config.toml
router_score = "softmax"
init_std_router = 0.00679
num_key_value_heads = 1
norm = "rmsnorm"
norm_eps = 1e-05
positions = "rope"
attn_scale = 0.177
optimizer = "muon_variant"
beta1 = 0.95
weight_decay = 0.029
max_grad_norm = 1.0
Below are experts of layer 4 (counted from 0) of a mixture-of-experts language model. Rows are named router (the router's row for the expert), gate (a neuron's input weights, with its number), up (a neuron's input weights, with its number) and show model dimensions 0-191. Each number is 200 + 30 x the weight over its row's rms, rounded and kept within 0 to 999.
After each expert's rows: a language model's description of what the expert responds to. This comes from a sample of Wikipedia text that the model never trained on.

# expert 30
router,184,140,212,207,196,215,197,181,226,219,239,204,187,200,215,144,217,212,191,218,197,110,249,228,259,217,226,191,167,232,142,213,191,208,212,210,183,192,210,220,113,218,227,226,208,203,270,190,167,224,207,188,198,190,199,231,103,173,211,198,223,169,204,209,206,229,263,232,186,249,138,190,243,198,172,190,142,125,185,196,226,219,221,218,229,173,239,229,221,199,150,147,143,211,242,216,235,155,177,217,176,193,164,162,182,200,187,189,223,195,183,228,236,245,163,191,177,169,134,162,206,154,178,189,200,175,198,214,141,142,217,223,200,198,212,195,230,240,186,169,175,201,195,184,199,226,201,184,158,197,212,170,181,208,195,181,195,134,196,200,181,175,168,204,218,212,168,209,197,215,150,190,198,194,135,215,229,163,206,198,211,172,240,258,198,178,166,218,185,203,210,182
gate1,261,166,208,227,184,194,209,196,147,225,183,230,193,172,213,204,182,241,219,213,143,202,208,198,143,218,239,138,187,169,186,177,127,210,211,229,302,212,221,215,185,135,203,205,202,200,182,206,245,196,226,208,191,239,205,269,224,250,172,217,222,187,190,193,217,237,231,167,180,163,235,232,217,206,170,165,167,247,199,196,193,179,222,238,236,208,212,184,216,136,145,180,231,211,229,192,193,211,179,181,191,217,269,179,200,190,160,203,239,221,220,170,208,186,179,210,198,197,176,172,190,204,146,217,167,217,220,230,133,197,197,196,145,173,171,165,196,206,194,174,218,162,213,185,214,147,196,186,221,165,152,139,143,176,217,209,171,183,211,162,218,207,188,233,203,204,244,123,191,186,202,175,255,221,215,214,232,204,205,190,228,234,217,220,132,223,206,171,249,192,219,147
up1,205,239,181,137,154,190,250,263,187,189,185,185,176,229,201,181,197,216,185,205,196,157,221,192,186,175,151,235,210,224,170,142,204,264,157,149,242,191,239,161,230,205,220,194,202,195,217,201,222,222,198,163,232,180,215,219,192,188,201,261,211,237,164,207,181,199,224,200,257,244,201,185,163,225,176,206,122,198,187,194,220,203,154,215,210,198,191,201,188,224,169,217,221,219,218,194,197,164,195,171,198,217,218,170,186,217,185,194,242,213,157,192,232,206,166,192,156,193,212,251,209,209,195,234,190,219,218,211,179,166,134,134,145,229,154,210,183,158,197,177,186,280,172,203,189,182,167,179,183,163,182,235,202,240,182,152,156,185,267,257,197,171,172,160,209,201,173,283,213,195,173,175,258,222,210,205,225,139,166,234,221,226,202,171,184,189,266,200,196,182,153,221
It responds to: Word pieces in the middle of foreign personal and place names, often right after a capital initial like Z, as Z-af-ris, Z-amp-agna.

# expert 55
router,179,188,147,228,198,167,215,180,167,194,215,177,141,190,239,159,206,244,216,223,210,166,227,187,207,167,245,159,205,217,176,238,213,210,200,241,218,227,177,256,132,175,209,195,232,179,195,208,160,200,199,204,175,194,190,250,183,174,221,233,219,165,181,222,201,214,192,269,190,207,149,200,235,193,216,200,131,153,215,204,240,174,207,180,248,188,196,171,203,258,174,186,92,222,202,204,171,189,206,180,187,182,217,155,207,175,170,188,211,164,197,192,218,221,222,210,144,133,162,192,235,159,172,196,200,177,273,231,208,200,185,209,186,183,196,220,221,243,185,158,219,198,197,211,190,215,217,219,165,208,214,209,217,211,205,228,213,179,200,167,140,156,185,192,203,253,198,174,244,186,136,157,224,226,158,198,197,134,220,186,249,162,255,240,268,166,181,226,177,175,183,244
gate2,189,226,212,271,224,216,197,222,162,183,161,240,174,226,185,199,176,237,252,156,208,196,235,210,234,162,203,163,208,223,218,171,180,191,217,273,187,198,200,191,253,244,193,214,207,204,166,212,256,199,226,188,235,202,248,241,181,207,127,240,258,227,200,172,237,197,197,189,232,190,205,205,160,199,217,205,208,217,178,179,189,212,163,195,217,273,199,201,236,255,209,231,272,177,199,114,219,164,200,210,160,183,198,189,209,253,192,225,202,232,242,207,150,206,206,157,207,199,205,203,219,197,218,140,173,164,193,192,209,208,168,227,152,235,160,242,144,223,176,185,196,188,252,243,199,224,198,216,213,220,163,243,202,225,188,230,221,210,169,134,188,202,211,236,171,126,128,164,187,215,244,197,200,155,228,176,226,246,214,201,193,205,176,171,185,196,176,185,177,188,200,151
up2,214,176,189,148,248,199,238,202,211,169,189,218,251,194,202,170,181,198,227,239,160,206,193,177,195,225,186,194,279,156,224,241,188,196,182,173,218,200,197,210,185,199,221,226,138,239,202,228,164,199,175,226,204,216,175,202,164,218,227,207,183,217,129,171,153,199,153,222,232,225,271,194,233,192,201,170,203,177,192,184,200,153,143,219,151,222,219,218,219,182,140,209,194,206,201,196,236,192,232,224,153,229,210,147,229,175,212,127,171,210,237,258,181,219,220,230,205,232,171,229,195,192,227,234,184,210,259,166,225,222,145,249,170,219,182,189,153,235,179,155,226,174,163,226,239,214,188,211,191,256,217,211,184,258,174,227,215,223,205,187,181,179,141,203,235,195,144,167,256,177,139,226,164,230,222,189,171,212,226,197,190,178,231,239,164,210,148,198,172,219,234,183
It responds to: First pieces of split words and names, such as Ch-, Sh-, Th-, Wh-, Sw-, imp-, as in Chieri, Chubut; also the digit 9.

# expert 22
router,178,151,155,257,211,231,260,166,190,157,195,218,151,197,208,160,243,182,223,209,227,203,228,247,219,202,222,183,159,205,135,221,206,173,204,238,156,205,252,227,147,223,190,170,261,229,228,215,166,203,157,207,224,202,148,154,199,207,229,230,214,192,212,230,207,250,182,282,163,224,167,138,206,230,182,155,198,152,222,134,242,246,240,197,194,163,181,183,157,204,196,157,138,240,208,227,193,208,197,225,161,193,182,226,195,172,155,175,178,219,190,180,197,262,151,207,168,171,172,193,240,149,159,234,161,178,192,209,174,174,179,255,203,223,199,190,221,229,225,181,194,218,197,167,204,200,190,232,211,176,195,201,199,196,221,214,168,192,172,209,147,188,167,201,237,228,218,207,214,238,154,184,188,225,203,186,174,193,250,194,233,181,217,253,198,156,199,214,183,250,180,205
gate2,218,248,148,197,233,240,192,215,216,224,251,170,199,195,212,248,232,160,216,174,226,151,234,223,200,210,190,162,155,222,210,179,184,241,188,223,206,181,256,132,245,231,196,223,221,235,224,172,210,193,192,217,143,148,209,154,219,229,209,209,149,191,183,166,221,186,166,142,247,201,184,201,192,241,237,178,184,207,219,196,189,207,247,191,217,204,159,211,133,157,247,182,208,213,162,175,215,198,164,202,147,179,207,186,235,252,145,177,202,177,199,240,194,158,186,178,201,185,224,202,200,218,126,204,150,214,202,225,168,189,169,205,192,185,194,235,235,199,193,210,218,267,238,218,143,207,234,236,210,179,154,179,214,216,235,183,194,262,199,219,186,190,239,186,174,228,175,243,145,216,174,185,159,225,211,155,169,226,214,237,259,228,214,161,170,246,199,181,179,244,209,248
up2,186,237,177,198,201,208,182,220,177,221,222,188,196,173,162,142,185,158,187,201,226,171,215,149,205,238,170,229,156,210,198,234,212,185,193,245,219,131,216,216,182,185,198,258,218,243,234,158,260,213,163,205,180,162,217,190,206,181,251,178,195,180,177,144,181,175,256,215,162,206,166,228,143,220,194,162,160,218,197,213,229,165,185,197,183,176,138,173,146,162,166,206,189,193,205,170,220,233,167,170,192,184,152,169,183,202,222,185,178,215,160,208,228,194,205,147,195,180,190,217,166,207,206,209,180,267,201,174,164,226,277,223,228,141,190,208,233,152,134,237,209,255,181,191,173,168,250,204,205,174,252,205,193,211,229,160,184,235,201,184,177,226,220,160,152,233,204,200,168,268,180,203,172,163,218,221,211,232,179,185,174,248,162,163,181,218,179,177,165,156,228,185
It responds to: Digits and blanks starting numbers in tables such as years, plus Latin verb prefixes like inv, rev, rec, pl.

# expert 13
router,180,166,200,258,194,212,173,210,190,180,170,205,171,209,203,203,209,257,160,207,170,159,235,216,204,200,193,140,214,232,195,208,183,233,209,276,192,224,198,211,145,202,209,134,213,220,220,209,192,170,158,208,220,189,155,221,180,208,234,243,214,164,171,217,253,204,200,190,162,247,153,181,269,235,155,195,167,193,193,205,261,231,168,179,194,224,176,234,174,215,203,184,217,193,205,223,202,206,178,180,167,222,232,203,191,190,165,150,255,214,199,149,195,226,240,179,164,135,138,227,196,154,144,202,165,201,222,159,188,223,156,202,209,235,205,207,163,184,225,211,211,164,153,198,210,204,139,219,173,169,219,193,228,215,224,226,236,153,205,171,158,150,213,156,247,235,194,176,203,218,132,133,198,210,188,163,157,175,243,182,210,185,172,259,220,190,168,205,214,235,186,241
gate1,220,221,221,203,169,215,219,261,239,186,235,135,225,181,223,217,225,172,254,192,176,222,202,214,217,173,155,155,186,150,229,225,193,193,166,151,168,176,219,236,249,194,245,180,227,221,198,259,142,228,182,202,177,184,225,168,188,212,199,220,212,217,178,223,189,202,189,165,187,134,180,207,231,203,169,213,194,184,171,234,200,251,154,200,254,191,202,220,232,147,187,252,191,238,238,239,210,199,244,217,198,218,170,191,262,185,211,192,197,255,164,212,203,206,246,153,184,196,207,225,169,295,231,236,229,216,184,235,218,239,178,183,175,213,233,210,205,168,210,192,207,196,174,154,196,187,159,163,267,178,132,199,187,234,166,235,190,225,215,141,187,152,157,224,204,139,219,199,138,242,227,209,237,173,178,197,212,217,183,232,232,179,205,179,202,200,179,174,219,193,199,238
up1,228,198,221,225,212,194,231,161,260,139,251,157,209,170,187,196,234,231,190,246,175,208,199,267,210,213,207,180,198,207,218,195,144,170,184,167,198,193,210,257,265,208,200,136,228,237,246,231,156,238,157,130,189,241,225,166,166,156,217,202,193,237,175,184,189,181,224,206,220,207,198,234,221,226,203,231,165,144,236,199,195,233,176,147,201,252,212,231,190,171,231,217,211,214,256,196,211,220,195,167,164,239,150,194,237,214,251,184,197,213,192,198,177,157,221,197,193,243,194,176,202,214,147,206,181,258,226,196,178,211,152,224,159,170,240,222,201,168,183,194,207,188,237,135,255,172,230,186,216,189,164,168,193,179,227,225,244,199,186,244,162,210,184,258,164,219,174,199,206,210,137,174,250,177,241,188,176,207,209,179,233,214,241,182,220,158,210,183,181,203,227,218
It responds to: Past participles after was or were, such as announced, established, appointed; also Grand, Trans- and trans-/disin- word starts; digits inside years.

# expert 32
router,213,188,155,263,142,194,200,187,211,191,168,139,186,183,227,172,145,231,152,244,256,180,209,225,223,265,236,214,165,233,165,204,183,223,180,203,248,202,209,244,151,187,171,211,229,233,205,237,171,176,239,198,193,192,167,183,151,213,193,235,212,221,206,201,250,226,223,236,210,179,189,159,203,198,177,181,188,182,138,241,264,202,221,211,190,213,202,175,178,213,168,240,126,233,217,181,196,200,170,193,188,186,196,199,194,187,172,219,205,197,231,181,234,236,191,190,199,171,182,151,219,186,162,207,224,198,247,172,160,156,188,204,208,252,232,252,168,188,225,171,171,168,158,148,211,243,149,197,118,218,212,188,236,235,230,193,166,221,228,171,194,166,173,194,201,225,231,201,260,177,168,216,239,221,167,202,181,195,166,213,238,172,186,215,216,181,141,230,148,221,148,160
gate1,236,225,214,161,196,185,195,158,242,232,207,201,214,178,126,224,223,176,228,197,194,220,114,147,224,201,212,138,246,194,183,212,242,171,223,163,195,218,177,213,181,247,183,181,227,213,225,225,199,166,180,244,199,140,203,191,183,230,175,219,189,153,195,207,175,213,183,208,193,216,212,194,211,242,157,248,280,149,224,188,205,226,222,242,196,188,181,203,243,199,208,221,201,195,220,203,230,207,180,217,231,209,202,176,218,168,159,206,190,179,166,191,171,231,188,128,184,184,221,203,218,180,167,154,136,188,204,211,200,181,164,158,135,196,211,217,233,206,202,205,231,233,243,249,218,218,203,244,167,183,189,174,253,244,150,146,202,204,264,202,221,199,200,198,167,180,174,216,258,161,205,217,192,222,254,259,208,161,244,218,176,188,254,239,222,194,187,269,219,246,227,195
up1,188,238,167,175,207,161,150,166,195,184,180,212,173,190,195,192,211,248,219,222,252,187,223,232,195,186,219,180,187,182,234,211,193,211,181,214,228,210,186,189,152,204,180,252,187,212,192,191,227,181,215,204,231,153,184,218,222,182,182,112,89,233,129,182,201,168,228,190,250,200,229,235,157,227,208,237,218,212,199,241,177,244,191,150,204,201,265,223,197,245,198,184,217,195,150,202,198,173,171,214,275,177,181,180,201,210,131,200,212,211,233,259,232,200,234,237,192,210,214,190,227,215,220,164,225,194,176,180,170,162,180,188,195,174,215,238,155,195,148,155,190,220,136,216,198,216,232,229,215,220,192,172,191,166,150,260,225,218,176,170,206,202,259,174,208,199,185,221,196,179,212,190,212,181,195,173,194,160,240,206,215,207,150,215,172,195,159,231,239,179,240,281
It responds to: Opening quote marks before titles of songs, episodes and works, plus section heading equals signs, such as "Trade", 'Three Kings'.